Weights of a small mixture-of-experts language model, trained from scratch on English Wikipedia.
Size: 12 layers, width 160, vocabulary 8192.
Experts: 112 squared ReLU neurons an expert, a shared expert of 128 neurons.
Training: a variant of Muon for the experts, 11634 steps.
Below are experts of layer 7 (counted from 0) of a mixture-of-experts language model. Rows are named router (the router's row for the expert), down (a neuron's output weights, with its number) and show model dimensions 80-159. Each number is 128 + 32 x the weight over its row's rms, rounded and kept within 0 to 255. Numbers have three digits each.
Before each expert's rows: a language model's description of what the expert responds to; "comes before" lists some tokens at least twice as common just after its tokens as in all text. This comes from a sample of Wikipedia text that the model never trained on. Tokens count by the router's weight.

# expert 0
What it handles: Line breaks and headings. Line breaks and sentence-final periods at paragraph ends, plus == heading markers and sentence openers like However, According.
comes before: "\n", " The", "==", "-", "The", " In"
router:201087129141165199126112132143126129122138115133103146122193140098219196125120198159135121126116140145135089145104037088156154143164158173116207113122121114163103139112128161150128145119143135118124117133182140104142138126172102118127139161
down13:139154122113076107188150068103101155113160088120163126097098142136106157083113152118126106053127142158191120165148083082089103105107118175115128060149086135168122140175141113076135114171095121085124140069139069143180157109129099105128164124
down14:115163120114190139180132094209149133214179179108101102116143120168180155130135125100173090185132138158081112103087083123111124125094106143159088157168106130160104141132085191087202118151127166149172129112126083131064124101101128124141082108
down15:065072143102125115125138057097107102166154122123093163104096161145150162115095128173127070040107121142097137120124095133156084139124099121147133133139097087111095133108156088119133151168156073179098147106073079129144129156148145127166092113
down16:128138135137123129224110142142079112141082110132107145137130147123092149144135109131141107165094177123138124138146188124131145109092143088210105098138125077104153152130084078157098158180113201152180092157134113131173153148153119098072104161
down17:153135165121113105118139130113161149118143134117159082181138177144112100109135187147144127156138116093152181120157204131129075099172118110041085141088114099202120161132092153155130136125100187051138137107139088185104148108184131180110185174
down18:080103135127186108150123114102118170125145119127144133005148172135204144123084154142092139121193064149102159122166108120149107135178141176147109104117117109086149118117135145152155114101124147076164097116159105066115139190110112150119108122
down19:110091142179157132177100108069146168190137131151107157103111164119163105133139186149132121141155114181082125096117183087129086146133102152169129178138165170125115180127191126134135161142103142152168110154118069095114127113083110191129109110
down20:135072118070117162199150065128156142125109153120188081101137186081140124073133149183154118171111155145084200146115091126132111159036141106171111122125109154071134095135128182098133144144148178125160095106133088120160136109131158130116094138
down21:143144154142098109107167112107102110120047132089115098084138198085109198120133124163079114129131137103141164143079118142146104126163142104116169147179098087131156065188191094148096159162145114107117114121114130070117139132155116094085143148
down22:075126072118159150110102164128113094130113144103196132130162130126136114143127124156109061149095157129152094100116110092148132109134115116086150132165081092108156154122108115129175095179180116092114071152119165061118060098191119132143163114
down23:096059185111135192121113176143138173101121095122141113114154211156128088073146069131149151116154065119141117150140126180134101130134103150142113136107116064104107074106107138071086136085109179132128148118135185173040143090118086113091171167
down24:115137125085181145098130134108093147092050079070114123145175151103139143112152171098118107093079136111136164156148120171105127165120158140101122149130127096025126147047162080164157189092119108178148176107156107160143140181136181107145124121
down25:116158114131163119105082072172130183122141169120108107153104036092148135107121104132184116129123179077132167174157118159135140112108145122101168121090154111067161068124120109163120189105144082101164167109122161131179106158075118141133152172
down26:117153128108150084108184166125143110108096162089115160172097156055113184128182155143096094098139160107114096101131143105160143135076089174115109138063162126063124153090144130131128123119166103189090155182114072147119174099117135117162132153
down27:126137115163130157105120186142126111124143113118124157138129184070188149162145147119147163123095151107132088063043101144150108083172144109145135103151143085037139134188132117096144152132161165097109157162156090126102173132173182176118130103
down28:174094131180096135113139155117142107167109163103118120041144118100176152204110138118127075130159109082145145064097093074115125116142171161139129132160158137106096103110146172165175141109150063169120146131139097096122061155118146137079103127
down29:113125145129106124103069169119143127090116101136158227118108139105130090168110070076134181133129091130112156117134124131097132103134096076122103125159118150108153151161079104116119092103179123149106082131135126132102109152166047118094081095
down30:117191090191141105138087147110126135085111159136142105128117088094143109114169193086103066062153160116129127100091079103112148074076159086097083158116118119145125143116087097090185180107114185112140112122104123114067156107112141155100124142
down31:156132145116153194187135127141157133161193122162159131039074145090151069191174101084096114117138130107132166146103129206109107131073084129114165153173146165145119159094148103144075164142153188128101084124168128129091114152139147112134154205
down32:142093152143175208125117151124095059113132109098168112123191136064118110157152139148126124147087138150129179116104122147145131169160124135092103193101140111058081147080190179090150100152157141084121134125117091096205140097119167139148166147
down33:156138028156131110138101157123138098163102167102133194084127162075096160151163179103138091170128139134110136115111087112131173111104092094096109150155088118155098111123145141134209112142127131052091164094127101125148088145157147154128102134
down34:112118112116156079114153112150166105086142068125185153175159105082072124077069107134112087133143107134097198144158155154141141165085110122111101053075126158125117115190073145092141184062150089118093098091149124116109195097051139140170093112
down35:151098163082132120117135153081158098155098130148128141110156051129132123149093130090153131104143107049167107143138139123166117099173146137197187135144137095100132122090080092146098088125161112097101157171142106109199097095116089066161151171
down36:143189145134113101092141128134127203079126053113169148160149120130133152089098158121132090128172142146132143170132193147133142104140106095093150081123166192126206099082114077141164153105124152132066052124164167134131083181091096138167150139
down37:106123127134147115125109147157124164114112087110142092120102163177148108097188064143159105147136112176120128150154127098104144102159113123123220100120167160109156126133072114202118125128107106097078131142126097078098077109152141150181138137
down38:045102195149105166147138109133151066120150104107131099171105147141113142076120134167135098139108096159153180145142139112100086082100204133095129104084163178144072139142132102125136122102141116095114106168102106142167097119073100126126050132
down39:138082155178126168173109182095132126150105106091092087127164131114097088137061145120125160129180098162114144155160161109120130052111149171149185160162125095111069146142130184147083206123134136136138112081130172057127082151135097173067182127
down40:102122098182139092166137136067097152140142146138088158093106163120105076101114121102163154120113136158116158122129105138142149139136174079096151126144125066079114100108179124164112109038141127104109084130160092147093119125107135102112099109
down41:115160119195164163125198168141181109160144107127145190157067131124130128137136064161140141146057130079124096162130147156124086120140159130175139088147117086103151096109145177146128109136178090142161122137063154126117230077082123120157104109
down42:111124183127087096114154108113170187134151176174112092129149096134127192069131152172159123158133163100082141121148120114068146192148085106126151175166166118147143085170107139164122147100138053135104154116141150127110143177152095137036114175
down43:126082050132124115145148152160155110157115138114135096133153185161073136085145105144089110135130130178125166118160105159102109108091186033162126079126136151143120193143152107069096144230086153162108148133152088148130107104153177180144094140
down44:099149137159149163102129193085103117119099191157109142148121100145149119094120077133108159133113128161103110182155093097091134112109153089146201140140049122142148106124178102123143131094165150127158135119077170170131160141109148075100175158
down45:128148142160117098148129160142090120178117074116114137105123145120206115129118111145119135113125092141107076143116086168130119159121133102107116141108064091168078153138136146131145117132139178085129091087073119127156123123118135164189135110
down46:110115086201158139082189140035131148183124106116096134125104133075122136116168130119127176146138104114084147120072126128182075168159130076151154086192182171129109148115154127114089153081068186162146121120139157168188131122123101069121150143
down47:146083168143156071109158150139182160089067105149094175134168130161166159093079141150103161140128016173092082127177191131131127123091074170128135122089081118100129137161090137090144134147134132177190081125155125128108140088141102106145148187
down48:160080156100065137119065138151101092160182130162154105111118192176073074115134113132099117081117098075140103129107099057090145108116139115144122197066188133182099126112162130126125138176174168102124133150177191162060103179143120142101172119
down49:124159140180185112147103132098143148093096165132198195122134120125118144172126124174120089175155121173176092065118152121077054133134117166088176152167111154133146139066095129134166118067131146108151148155119136083172174114130130117122157099
down50:080188080156162086077105126088143177114085167113113109081112117161128140143170124161145089137094155120086119126126110141157171113135113193146127131147168093052087115140137196125125127128123101159112166093085129121170069134109091167140140188
down51:151192156135103103113138119103177128145137091178115143063078114130167162104093078119095168148097120120121139071154111138156141070154101149143226129117099179117112086057091130135188164141150115101153144160133091099141123099139107099089121157
down52:141112111140151118092135141141134133175081189162113116150111098180105127114190142149171147160121064105163109137155122101066131156125159134126108066133084101124130173102109153093070191124147138096160131177129109154149140122150182149169069126
down53:121140079110116108148161152131161141137139146198126065048082109167173182100099140090143146137143139151176102199141089112151106201136159164104122187151132149104189189129140171151117128137219147136112138119113166126082093181131151124180127161
down54:141152143097081114115149124124127116147049077189112149054096094118090156151126163137138163162112137160114019136123103104127130115150161130064153138130031143084115151159067096155129135143144112139159159125135132042101144164148121202100104153
down55:141106123060108136128144121136082149159096165106162117168135122145153130159114169112102179126105145127154151144186105128136157145137145130130064125073089143159085057150103103086118147082102084057132107099147138083114121167032090138168096105
down56:188082198104141109158112154097127127137097111098150159150138133109102158157113159128138125137154114130070129114121100184128115152109170144166084137153114124092136132057155104131093156046149176161115151121189169086065121097127155092171149061
down57:159155103158184100138106097082118090086148091118122136124116094158109194168123149081098061130075096112079111107105092134108125181124146095148111132150134087180121110107140072121128156159177122107095144120143132118193141129086069091143107133
down58:129184102104109113137189151178147158134074127147157146142076115095086099154129082122152095154120111116120159168145146121116144168118107127112150161117094095121152125130172126164107088131162139168175127119167158076141197125058058135154069106
down59:090075145116134103172042101122125122119121098090150114096146041136157117092161150090130072117149136123140110109099128156116149178065146121192114119121149121081069057143146140143078159142169120181128064074111129101098138081120117198143123152
down60:131161151118150079154107089091117104163152142137121129099147194103227090113171151185047186116107105143127179156117158151120187160094124127140146129181133124183153130154169081187138166114053130090078142140099136163126109156094166140111199121
down61:162119112150208135152171185132079162123140087094175130126133081145055140132122156136111156133068065128113108148131093141161196172109158156145108119112151124114100114071140111182146137118114137058129157073135175172111131134153151147134150101
down62:051109075195100157212087098103083152054128130104156106124162216140113142117103159155136109092142135064118157164173111104080107121062108121134144173110123160109155161133137146093129131119150125129120133075142145118024130141196093140153092078
down63:136150128170147100125102148155039115129138080182093158153174096093176149115134118087102141124155121170163126145080127091130096103122093149069154132097071142108139120160167082149128165192162121111107177124105116064113150137117106157141144084
down64:123160112144136125164152104206097084127104106128121158125087108115100082159161096103130106148139123129126147124136147150151141101102137094134109124124125164178151151184159171109063139143090084179111149182095136206137137170047107155140112097
down65:095164097105204142094207164107144124153118176109100143128124126182138171098137110101148150093082135145130195130084128133179175051148085191176176137136139094091157117115096155125085117097109135127182122182130092105116153177130110120124094152
down66:132128095145113118098096086105127057133071114116154106111132117125067070117123057165157149120147068177113112163126073079106157120190145149074133125126094137088105138154074143171213082112118104209111160102096142120122128171156123164114124154

# expert 27
What it handles: Sentence and heading ends. Sentence-final periods, closing quotes and parentheses, line breaks and closing = marks after article titles and headings.
comes before: "\n", "-", " The", " In", " He", " It"
router:200120108129122159116148121107167152136098125156089115110131124099182149098120176072158127060174159122120111092111064123142151164131207127184196150138155116180089144156128183068129081119142122192089078198122130112137115091169088118129191153
down1:143118174103105111144163165192201147151102129068105139087129129141150113102150129110028152116112104141136160132082099151098143122083113189093120147149111116198138098095132150196117117131111177146181151122143168133065083115164167100168155154
down2:126063150168103155185100111098166105138141116188156096089109248129152128141110148117147091158125092131115125143168138124154155163142129108132109117160075189091111097128128146158177141170167168138125088164161105092070126137120174168125103099
down3:156126101157129072120109120133137126083120105101159177153082102164124156183167113103096192146075137166147143196152113196139095151141177084154093142164165119071176140065151073143079142102190127145099137161118112083135135126133143139143084139
down4:130155147166163137041115177118141105091137164089118116118160157117109092100149148148055150122111075119114148121124082082117137131118131077138089128115161112123103112166144174085115063111115093170176149165151137108152123143086126101153106118
down5:091115115196118120123102073122227135119099173101037107122152112136103121164161106119080131113156081127115104188138133097161132130142145093152175119115174093090089093141128151133132152127127055096116065161086141131148142091122100080140153149
down6:078116114125128154107122191192160144123176066174150170142097114105145144116160143115153105096123072130115123090123142079115157134069127112148119131097118185146116202172152146108150070168114081176122127234105111098145101145137090160050136147
down7:121181124167132141101147122116162136158159108193111133052158173124156157146091057128093162104147088147147088107110121157174091152144134209173135165137158071080152075092120110113133102163145145135088154095146101082165158111188115064151105172
down8:118106108172062163076070130165138081103115104138097127122184091153115150127149044148105127085169102151148133153084107114138081160080169038138111159054143138122091141154122136076116151112147132149164170143128091133107084150100146098142129077
down9:097159128158189092063135148110079151114132072068084165070131155117105164178117109072134097152100103139071089132116087067093100131188121156107139127163092178050090139145129125091129120157157079122144149168178073101116132096100117152139133173
down10:097051154167138148117122112105147164113151154147172122100138112124115158135126156145099131133190156142105116148161162120114116146128108092177110141077159045126178105150177152112140119153140143124149132129135056148100115124149142130085153135
down11:149094123157176144110147131211137099137123115136123153114150119055149112165211112146161130126106116146151125090095130110121127078159145114170184122156139113064113109178079116118233127108138110128118163135150108114153120146143110107092185191
down12:146142128119146130135150145145168054166081145162125112130122136118119167139163165131097205139070169134173138161132080173154052155185065110072139100133119166111102163082100077119105130115173192201079150131155091133168148111157109140115129086
down13:116129163157131124150134101138116114148121128172164142076156099212129123049133091127139107194183149069167163103162092120118126084144155070121146157158096158138077094132148140108159137134080126162119117164126124150135079150132106156118091084
down14:086148159158061130127141086131141168181096147184157141127184161113162136114131157121129130095110147090162133096111109136140075070140099144105102104135101109177121124093089122137092119116119145070123138144205111133117136194101111081080086091
down15:120122158118144173109156092111120122183147123168143142107078102092111170115133071141159133125131107162115142183181109119166127158113092106099165100108113126120116130073101138090090134137121166116128159114106176124110158036127164105071152122
down16:078121143171159076133178101091114067119141100146127128083074144112090072165106069187165121161118093111110162101088130100161146117155125105161085126127177163114164137074177127166143123129146156104102147226105122142099105112096106140094123131
down17:132203203154147119092138139116070106088034162151078108073125125138143154186161147165138112097200148130131081137131188103097128109109152173112111092124099117078159111147107116125083103042125148135101099131143127116155103107129143145122116150
down18:137142126141167091130097158146071132091137088096144155068125167159117095156145148191120116138131119118088135115145087143060142107094105158131147099128134111168095122142110096157160125025118118163105201092140090132094209053164100104168112133
down19:140167103123068068111154115180101143116086162159078159131105168176145107114157106113083138151094048110106069058071118150143158149110043114118134170125139152089118132051117149176159180182152141115134125148129137113092110093200138109130049125
down20:142120128138080173145107117136098140105068136108109127110150081071109111137147143148132131135180104159156131201147105126120126103098152161138161152110153173114188140063158155065131101075120104075135178169182210137073140145175137107145143111
down21:166134141235122087111093143085090065121137106108079136127102177128155061133096144153178137156097078150172074146165085088128124088138157102239131166164175111120137105177140064131157137110136089118185116201095108131111114161140159114140139170
down22:078098084156104167060072131136134155140138132109071115105122130125150149086088145161139168139121166114124166069173104117119167113097117136165083147141131131222156116129096091153132113130131132132098129090101094046072140061113093087132143157
down23:110094140119120062074132182155136173139139100154118182121142100185092153077120148118153138157110117113062142139165126160134091128138149189097115116118101135076168123129140108129156145153180116085141077132098138117182154135083182117086165094
down24:091184093080116127127104124129076147151119090102138151070148072151114157067128138141139127054168151119157130166152144173122103091093111111125088131146084092128141146132184072160102096145187164068143099090099112133099170108159115137107099152
down25:067137126141189141152115133142045108152159121122152161115195189086152126125107141144144183081164118166111184054191172150125107128125098160158145125104115086092118099177113156161072144156107201069110104152100105080113085174147109102101096154
down26:151141152104070108130133100121121065114124110152168077082145186113057151115130126129118166137146132066047159111142151131111068140087120105118117103140109085118154133079154110137057127167051167229103129157132091140146165141129145192142123119
down27:150092165118147139126148152132169172108152114087132152151116146134121150063106069160084182149185067093084099096168094135156108143106110164169120156181131142162138130129105177125117109119125147145142150145137119137059128074175086078180105156
down28:140178161172172086130118112085144126100125156194146158119095117185090167092192136121174095095098091088100168120151126159098100157098130164139116165124111091117149140080184128095103148113167174080130175115142169131128162111069119186090157093
down29:134069177125146142132118142167145170078163100130153153124113106130118139172081094121130136108122092103134118117145161108128115121127138159113133206177144112056156133129167141109150121155099191215153189104181137097087149109143089067161067196
down30:136071058077129153093110136133124112168104127114155130137158122130163118099078116142123141125169116104063154119115117168174121175162183100066165091136103121072133173115171114154126118098087126160082100110116138082117069151156129123166145132
down31:123149165086125131134123088079125110152159061115182152157086156167141103130086159137120148123229136106120115157125056101148098082118124108115143125137100058150062124158162143088131150094149130120069155103138120090068126068082171150168089096
down32:100162144176150126112144129159153098179074099127103162116104128138120090104111105108122152079164126178127156167145164094104144128131112136117101100066142100242114148066102141159049177163099058164132104101144140040114132136130123099189117048
down33:198113144144108103163136128165108176093109120141187080142165164146153091127110116128154144185042082130111155136131129095168148157126155150136098171153092170110104165126120124112181162113160151106136183164151084094139080124157083162126177112
down34:112121079089087052098140096151120141077104181127097105142084140105113129101130130150119113102099102127142094145172152171116097143079138151105153197154108171120115095178086182090120107170117161129170142102137189138169143083146111161193062093
down35:147166133168089105147094166115149169106107135131134138139137139173152146128110054137171087153118192111095142173056136116143103127088121123064097171090113107154123103176088136080085120109129132124159116119147173118163095129107151179085123169
down36:113155160178130117116127148115149164149131075087110127102158114140129157160143122090143138161156121149093160077163102121126100074102159127175171194164125178127110106157134149190132126104166161112112119149120124086176115135049038089089166083
down37:144124139093103194110047097109092133131082083161127079103123099143123120097114104145113137162138178166130109158096205093131114096113133076089119150149100198119070065110145098199143126182110094165163086092110142180111146149101174141088091110
down38:144167075192072145070095087120104091130133144104143123153104113134128163131196141117102138106095113123121176121094137171211109151218111136170100129124151073190174171175083112114085137093105105187138135154159131135181097103150191153171098109
down39:077124130195062114153132128160120137135146192026128112135151140152113078107154080061104103144089091085122107145062085090192188092147119101123105110120143157136177117121160122131119158111143121122156141121149143137160065134094156118127135179
down40:124163150165177095101160133142112140079172171129082124150142176144134103134134100106156141147107098074088157127105108075103097124134145131141097150171149098105136156114148160165155093136148139084062108129081124148111102158108158057112041132
down41:148106120155108179115132149072185109151094106130149128130106181084110142182124147165113086090120080117092136056085159154167128132188104154155173167074106155190089105096153162132147135150120099144127124061118107059123144150096135096121140141
down42:137121119121109124111164153148110151092132081159050134138082111132084131124087125141197103097118139140158131101138118143116173111155088117137056103155162118106100151174113133103044122151157042125126111053133174094154169092177105136079130148
down43:139142170121114105118170120112085120129118194145179163099118125077079107146109122083096155087143113118137136112131126177139137093103062115105126105133100119156171161122060139123085133143137109119134157136164123182171066176139155155116126153
down44:146142098110094126109075109150131176079158162144129154115142158103119114067093099118118111122100088147112172179183136143151093159114120170079118085123090093068180166074112102131167201116115114062156155165150130159096126124147142111162066144
down45:134169075138185084165171184075115110171124086081125157082081118163149128152087141132108138174106107138086187135186092147093214075162110193073123167155093175169087125102104131159107099151153147113127130117109136154158105181194151111076102145
down46:147184136150081097152118145129165152115152086064073114114163090132090138143152155093138063144167131160123125139166077071124156115123135153141169155117117131130071095101151134114136122113130139115036140184138123072149179135107132111087095052
down47:094157095135155124113163119091073101111113179114164087083099091174121180153113118139095126067083148094106138102149148083160147105125076110107126169131124127133139149161144155109115097111118142205087089077138120172077138131081149162157086147
down48:088077173132100082158095154120109182131079085119119101095140111169122089147091164143132200145165128122122096145155171171127126098172109145057126071129119151123166098099097138105101176114119130138134176082132164070112113089157106087142131117
down49:136124125135145117114086119072133061132103194113114114156150116089104098196122116142152121139104132109066127096040136154092142154139136138151082123171138142058122145106152121136203179091129130149134141099162168108105139077139085128132186125
down50:097096076108108104039200126117139114165127130118076131136148138146178136146110119185137139123142157188103106120137059139175097160141113157078160167101119116138100138070083191146131154130122138155183157079159053124094133161176206130138169137
down51:157126102075095114154115119161140142098149144124143169153120103141114167168174129113129094129154166124111119174114139147115174111141169102129190123129140166091166072094139154071201187163109162004108090111121163117123135121031129149108099144
down52:100198074120092118127150138139133150119094089109095144060118128167072106092108170157135085089081145070111107187090137129130137118159175187195170113140110129093144149136118132056178139204104128164146119135097110155149147142084095126108076103
down53:162120148102106098140121116119112142153158132156133158069104094173157099129096145150166103117178098071206074134120098190186150152180147111094159128162208152045100144112112115144143135109227153131145128089084159111139106104145091108155142186
down54:113127183082089117134135123065169113131115135173118081167183096127195127112147120112137178110095169159102045141059136101145148142135149076118119109115081115113151113143124089106085156136190119216095143096069153104121110121158170121117084101

# expert 9
What it handles: Common-noun word endings. Second or final pieces of ordinary English words and common concrete nouns, such as -ming, -eter, -otic, roof, floor, building.
comes before: ",", ".", " and", " of", " in", " for"
router:133113130147156132160161106117130152089139093163143143152172112149105168064118154101121107109132213142135133091125091131161148185142157178186145103131085081133150186170172179114065114154133206166061095149128134111181151109130113126105141101
down0:175097125093106156152114161123113155134168171123126184146042103110171128117096074133205109135178109138135085125121111123113085112163112109114114131078090144114170124117049115134152090080123084124098144158104197131114153121175114103113129172
down1:145174109154138095146137108106090139090122171138100122137104145116080114154140109140143126134097180145157128132132126199144127085101131171088169088109154156182140135136070193142128095082142073164179095104139057135083146141133119080160096121
down2:131125138167123108204111116143199069137125158131058098102125176193098165194138099103112151159091140186114156138138184081163129128138154146091129136118134115031145138114158161122084190127161170129117077099128101177130096135158129161160137166
down3:125085152116066177140149101151110175141106106106138139087154176190153139106175199155121110148160153140116166121139123177139117169093118126156126132175159077115127100171104044108074106157129135146130145129152129147087135089159126095134081104
down4:109124099131066167133162098109131098144119149178104134067141184139120128239129092051167107151126098096161131102127120105121077149162143156129143138111135184050165057096125152166165100108171127112106140129098146155168142098111195094129126101
down5:110123126145105115097094133147149161130148160120141124157178139090134170137141146141081216151089148136109125106096086153081060090174149106180129136144154149143136105086137096119162138162083123102101180132089100073134143105137148096205142084
down6:150087054075077151075135085083099105147162134123164177117146108164158155141114100092116140165105108190130151136115083121140058107145137089113142124119105137115110169170089111129085081170127141121130193133087065136170163162104172144144130142
down7:089119123152101127105166219134161100152106162091177109065108185162077171118077097109118164077136155089102121117077111145130179168192120143115097118123151142103158154148103143178161133162077123127123076172106138124120118131152131106129138116
down8:089127122182143072097162134164150143139089117130168142088139143141149102108103108100087082153161152147090087109107186095062108123149143170131104125115174125143147101161144059148162180170139114085150122111159180087150126087120139107084147100
down9:117145155095144147071101147101164129128110061138101202106118145111075071087146138129190124119126177121128125096137129102130113164191133089090097095160139194088166088118103174228146132110147138098162193187142111197091111166107094097124079126
down10:179087099098083060123096100104136220179134090138103155111115187106129115097166120101100146130120130118132141148124179110152154071169099157083135085128114144114122047097115145154088152136067097061159128154132107126093095129065083085173154149
down11:107154117127116106129089194134158099126081148104139124143112190096093121096137104142165151116156112126045130174043080143078080122134172138153119066105134107123128175092143105095153074109143135126123099112083157084098118180077083119101144051
down12:123144091096100164109151108178112122093119231164110076128128078088096103130148141144138121102094147089126178107099163187113148103107090128153142121152109084078154085135149143085110113106140119123117103093085115129097110133155136174137075080
down13:133189084182127123101126182098096191106098131168086084130192104162189119146124092131183157158123129116168157129161132090100110179161127111133107134074132106222111138156147141072187139124072146172158205095094149066149151109125144122172067143
down14:124172122141074189135115125177129176162129079091174092155121113157118058107123139142109097126145105131136181142220114164189108124122173103106131137161179108062139125103120159134097139062158114173107138157116084089095187110128127099102123093
down15:104128122112177147139139152104142143150032097147126063102110140127145169181085064170117163152142084155179129130121138145160084136100099118148145128093077140091128101141078125163140128115156096144104066142146126153038145190126093094107101135
down16:119124147155089153095148123108156121109072166122094165083138126144031131097136091132101189110138151145150124117147108135110172126100133114132101110127170103114088110181138111124091120165107114151107099083170124087119236089111212158103138136
down17:099114107084139119130090161063195093108131155155147154139116112132185102136144124132153085197176106138156057132165157092111168106162170112140075206203067084080107179119192163135120144106143147187183126088137126109150144116123135164107135152
down18:047109140056084122098094135101030151142103135119149232111111061124129119133109204118142105102142088145144130154151107093108152078094133123144119157088156125148114117153130058119061117186116124140157154203126137210128117100124157122117151175
down19:128149108165153071143088111108111078134167098108103135081087108149083195179129098043160106181097147122104179108114170196113103078114121088148164135156116140117107128177158118147092155110092157117120120130133153208112159091139143095152139129
down20:162096114127100137085174107157124089155143141126111067093138183059082073106198148155073111124089122087127155101133057124108112081114080094045128084121146159162122138178120155053079133122109153108070147145119085078138067145133075097123120111
down21:128108153114169099172074144099072151109113131111089152107092050113111082144081079102111138109116109180149075140132199125130125121116182148108130124075102097147103125131128111204182133136096124126105100151119167115140083090132049147163131216
down22:155102128153103192108119119132144100130100117201108151152131102104132139154143133125130109099110090116082124161131175112155190122191132151136109152136119063157104102185142126126123125147111165117125131141165146173118125131116128042163091120
down23:105075178111121165141107174146070083170147107121154183101140094156121131019089120158149106101130109127113149108120122202154172114101142043110133179158146138175112112144128123131169112107138131134159147089059107170098084130143086154133142128
down24:128073132096100113169143148088120126059166131175090128122119061107080104156085136141139141161117080147174179065164086125145137152076144150178132125131119138004156143184113167122059131135131156158089130119159110152175132154146141080156140104
down25:201175136173159106170123061114132207117102099144107147146126129142124099113133109073083173108122090117085123108090170143093115167135116128108170166064160125138166067111137112135242155149081118126124114102120148159112115081156121109153094097
down26:152165158177042155079096129093089127106152108108123124118155122117137117132131105099169058143186143134205077142181064148129145159153157123090092096114171112132113133177103187111103083149171138146159104092130134150142118119174153140090105149
down27:124159126187147189136152098113119182138095151091097092168115127154129175149117088085147121087186109125176103172134121122082132114112116132170093074073119166105151122119168068134121086195087107102119124183076102100147168147129128128145184148
down28:154104126129103139130118091088103098118129136131153085203122080120132106150110167156099105131161142132138136174129108136109114160091165123112049154124133119070143149099141130118120127050166100171164143135090128119170188134146151140092104130
down29:058114079136099085083086162113160177119101082113140134119107176142105083080126093147103155087125121066098112113152100149105126098071166135105093180156113159109176176117113107183140099156130119122100138077137192062140079163099168137084131094
down30:101160175136171158129112146176118105069158106118121070096106095118106101137077150154147087158117119123161131160090122102119103136129164145090135138166166104183122084097151086154111144112114148108163156117133126202143159196130112098107075149
down31:024089134130086132112104108106138129197140198161112158116114109113121094059149146159121131119132129079085136164103142119088135067111192091125188139157135105121126094130129096163125128150074177115043147185175132093131176082079093144101107145
down32:126075142135122144124132130145137145152130125063134118103133067134129127228155156106154126156124123113136118075163108100079156159115168175103076126158180170167107082136128072155157116124092130129170152178104210121132111120151122161089143055
down33:089103116115192125098141105168118152134082149118124199119083117089152083103107117145144128056099143162069074138133147120113130133072132118126113141138140102127074108130133170181230135145090141090143165169101140092079084108124136172169100110
down34:156125072126147139160149101120096170157136121116087114169162157144136095176114121138182127099163085129175160138158064132104133100116065072143083163159159142164149168085143107040222158106123175180164149159128058105127098157158132168157165122
down35:152108134171183129120130091107135171160151081163122206097121157121113093142106099112093108165174113147064106148117163103155140109100149134124142188117114116102101096087128080108142091100125094050127128147144147098078054065155081139154186156
down36:022102141118167143082184136108106095178105150137104170127120133081125124077170144122105117204110101141154137150160123135122119119184104145124163153105179114158098142183166125124155099166090187124177104208088147134085154112113143153159158096
down37:128181135118137090172181079123158125093135149109091166122115130170126114164155112096097135128133175082197081125124130156119177082122163177111096139160141166132158144117127115187175098133200115153158131115102086135135143153178140101159134124
down38:068127172097126130112124153133127095108156095115140157110135156130101178140113107139055143118115091149099135159103122158097146138145122136134124108169147130127111066121103105144194100150144120168127101135148106076119131188114120158158169128
down39:127130139090129107142120163104143136146121112136083096139177137175192148115132154137171118096148116144159129131147150077087133152100111090078144101182117140106152085141035105094152091191163105077066080153116122084177129139183170129129129097
down40:111123136169131128096090101100151160148095136100158168142126126159079143118143180088119099165106141157080158115127096094090091122115119159172177111167138160102113178075174162150098166059088140151167137164155173134154176084145104123138169185
down41:070158140138085137164191095129106151160137157124139142153125160148134104177053169148150140095168143127059194138102197072117155120117139067190094124146157130053090105109143134118138108129103135090104068147139130057124158107127123107138105129
down42:140130186160133129059117085110154149180197118145141133104084115140170113123133103097085135180138132148120082152132122063093104164132148134117119127153138122097090075106091127155154121156106145014149163151094144077091204071109154124164172152
down43:100118115167226143068078151070143136132118135121096177070148142138167109082113126115097133115143083176135159107104099108146126125091165131122105154111114120160069156054106103071175164202127123139140153126127137060108131069035101101106154147
down44:138072067128181078093127140113093136119068113145127169146140192143123133117172095169137136147124137073111124144128111136111125129121145116189166106146181162050115143102163093119115219136188157150089129146139108136117150092079143161137142150
down45:126112069133124113121100132094156170145143103098159152122140210124125057113121087160117140088143146122085116162083136112083169117144139143096164098150115139123085153121104148174218134109068136146139166112118131052090104117114089084124142149
down46:075134125154128177137112135094111125097106121140067128152166156097130152118152116130117144125080155153116175114148148101127125205131125130190163121105125121084146165118161149114155163114140146081171167129139080051162145105136086170129179100
down47:148149133150147101134142126158158130090145085085119127151157149127174135143116164162096091087172152142183133121132139187159148159161104130077103105106141133179128153102122151151140162128156141128145114134140060202103121161143152137173092113
down48:150158090102101150179088109170122129167112187201140115160156155100134158131126087119118100171145133087160107120159176210103136065105123110139118130150112107071150133139062168172105093069131103156141137062155098152124146132168158140111106132
down49:113111079134144151095138186139169105135144114149137113145097081144170159157112156143144147086001128132130142142140126101126139138135171128117075185146120080073065125186106118139151141101088131120189166100075116087156085091103136156125125164
down50:179088118083106074157181125146167098161124120118155087107102113114111128163145100141159063077078127128172097103143136100195112195132120106108074113113142100115129134116131178136065120067139119205153138146171142119158136176185157095085075101
down51:148106093140141080147135124074123120113086076132143113137093125100089187162112111109129039063171124082148120120154152076116199141126139112090115173165115142140107118158117129140198150131099106097100092129166093119159114119163107162150157173
down52:158144180118116159107127139156161096098140100135163158140131150112102182138157147149138166123114108130125161131155100085172133190129103072174132103120128148202119164112088177075090145164139116134185098100199107125166098182153203094121129091
down53:118158128154085136099222116143196127145194089123096079119101115139100141136134147114165073093122187134158152076141145115155103101160125161118169124121184128069141170114177157122061142124175098093098143074132104132139082122152111098142082126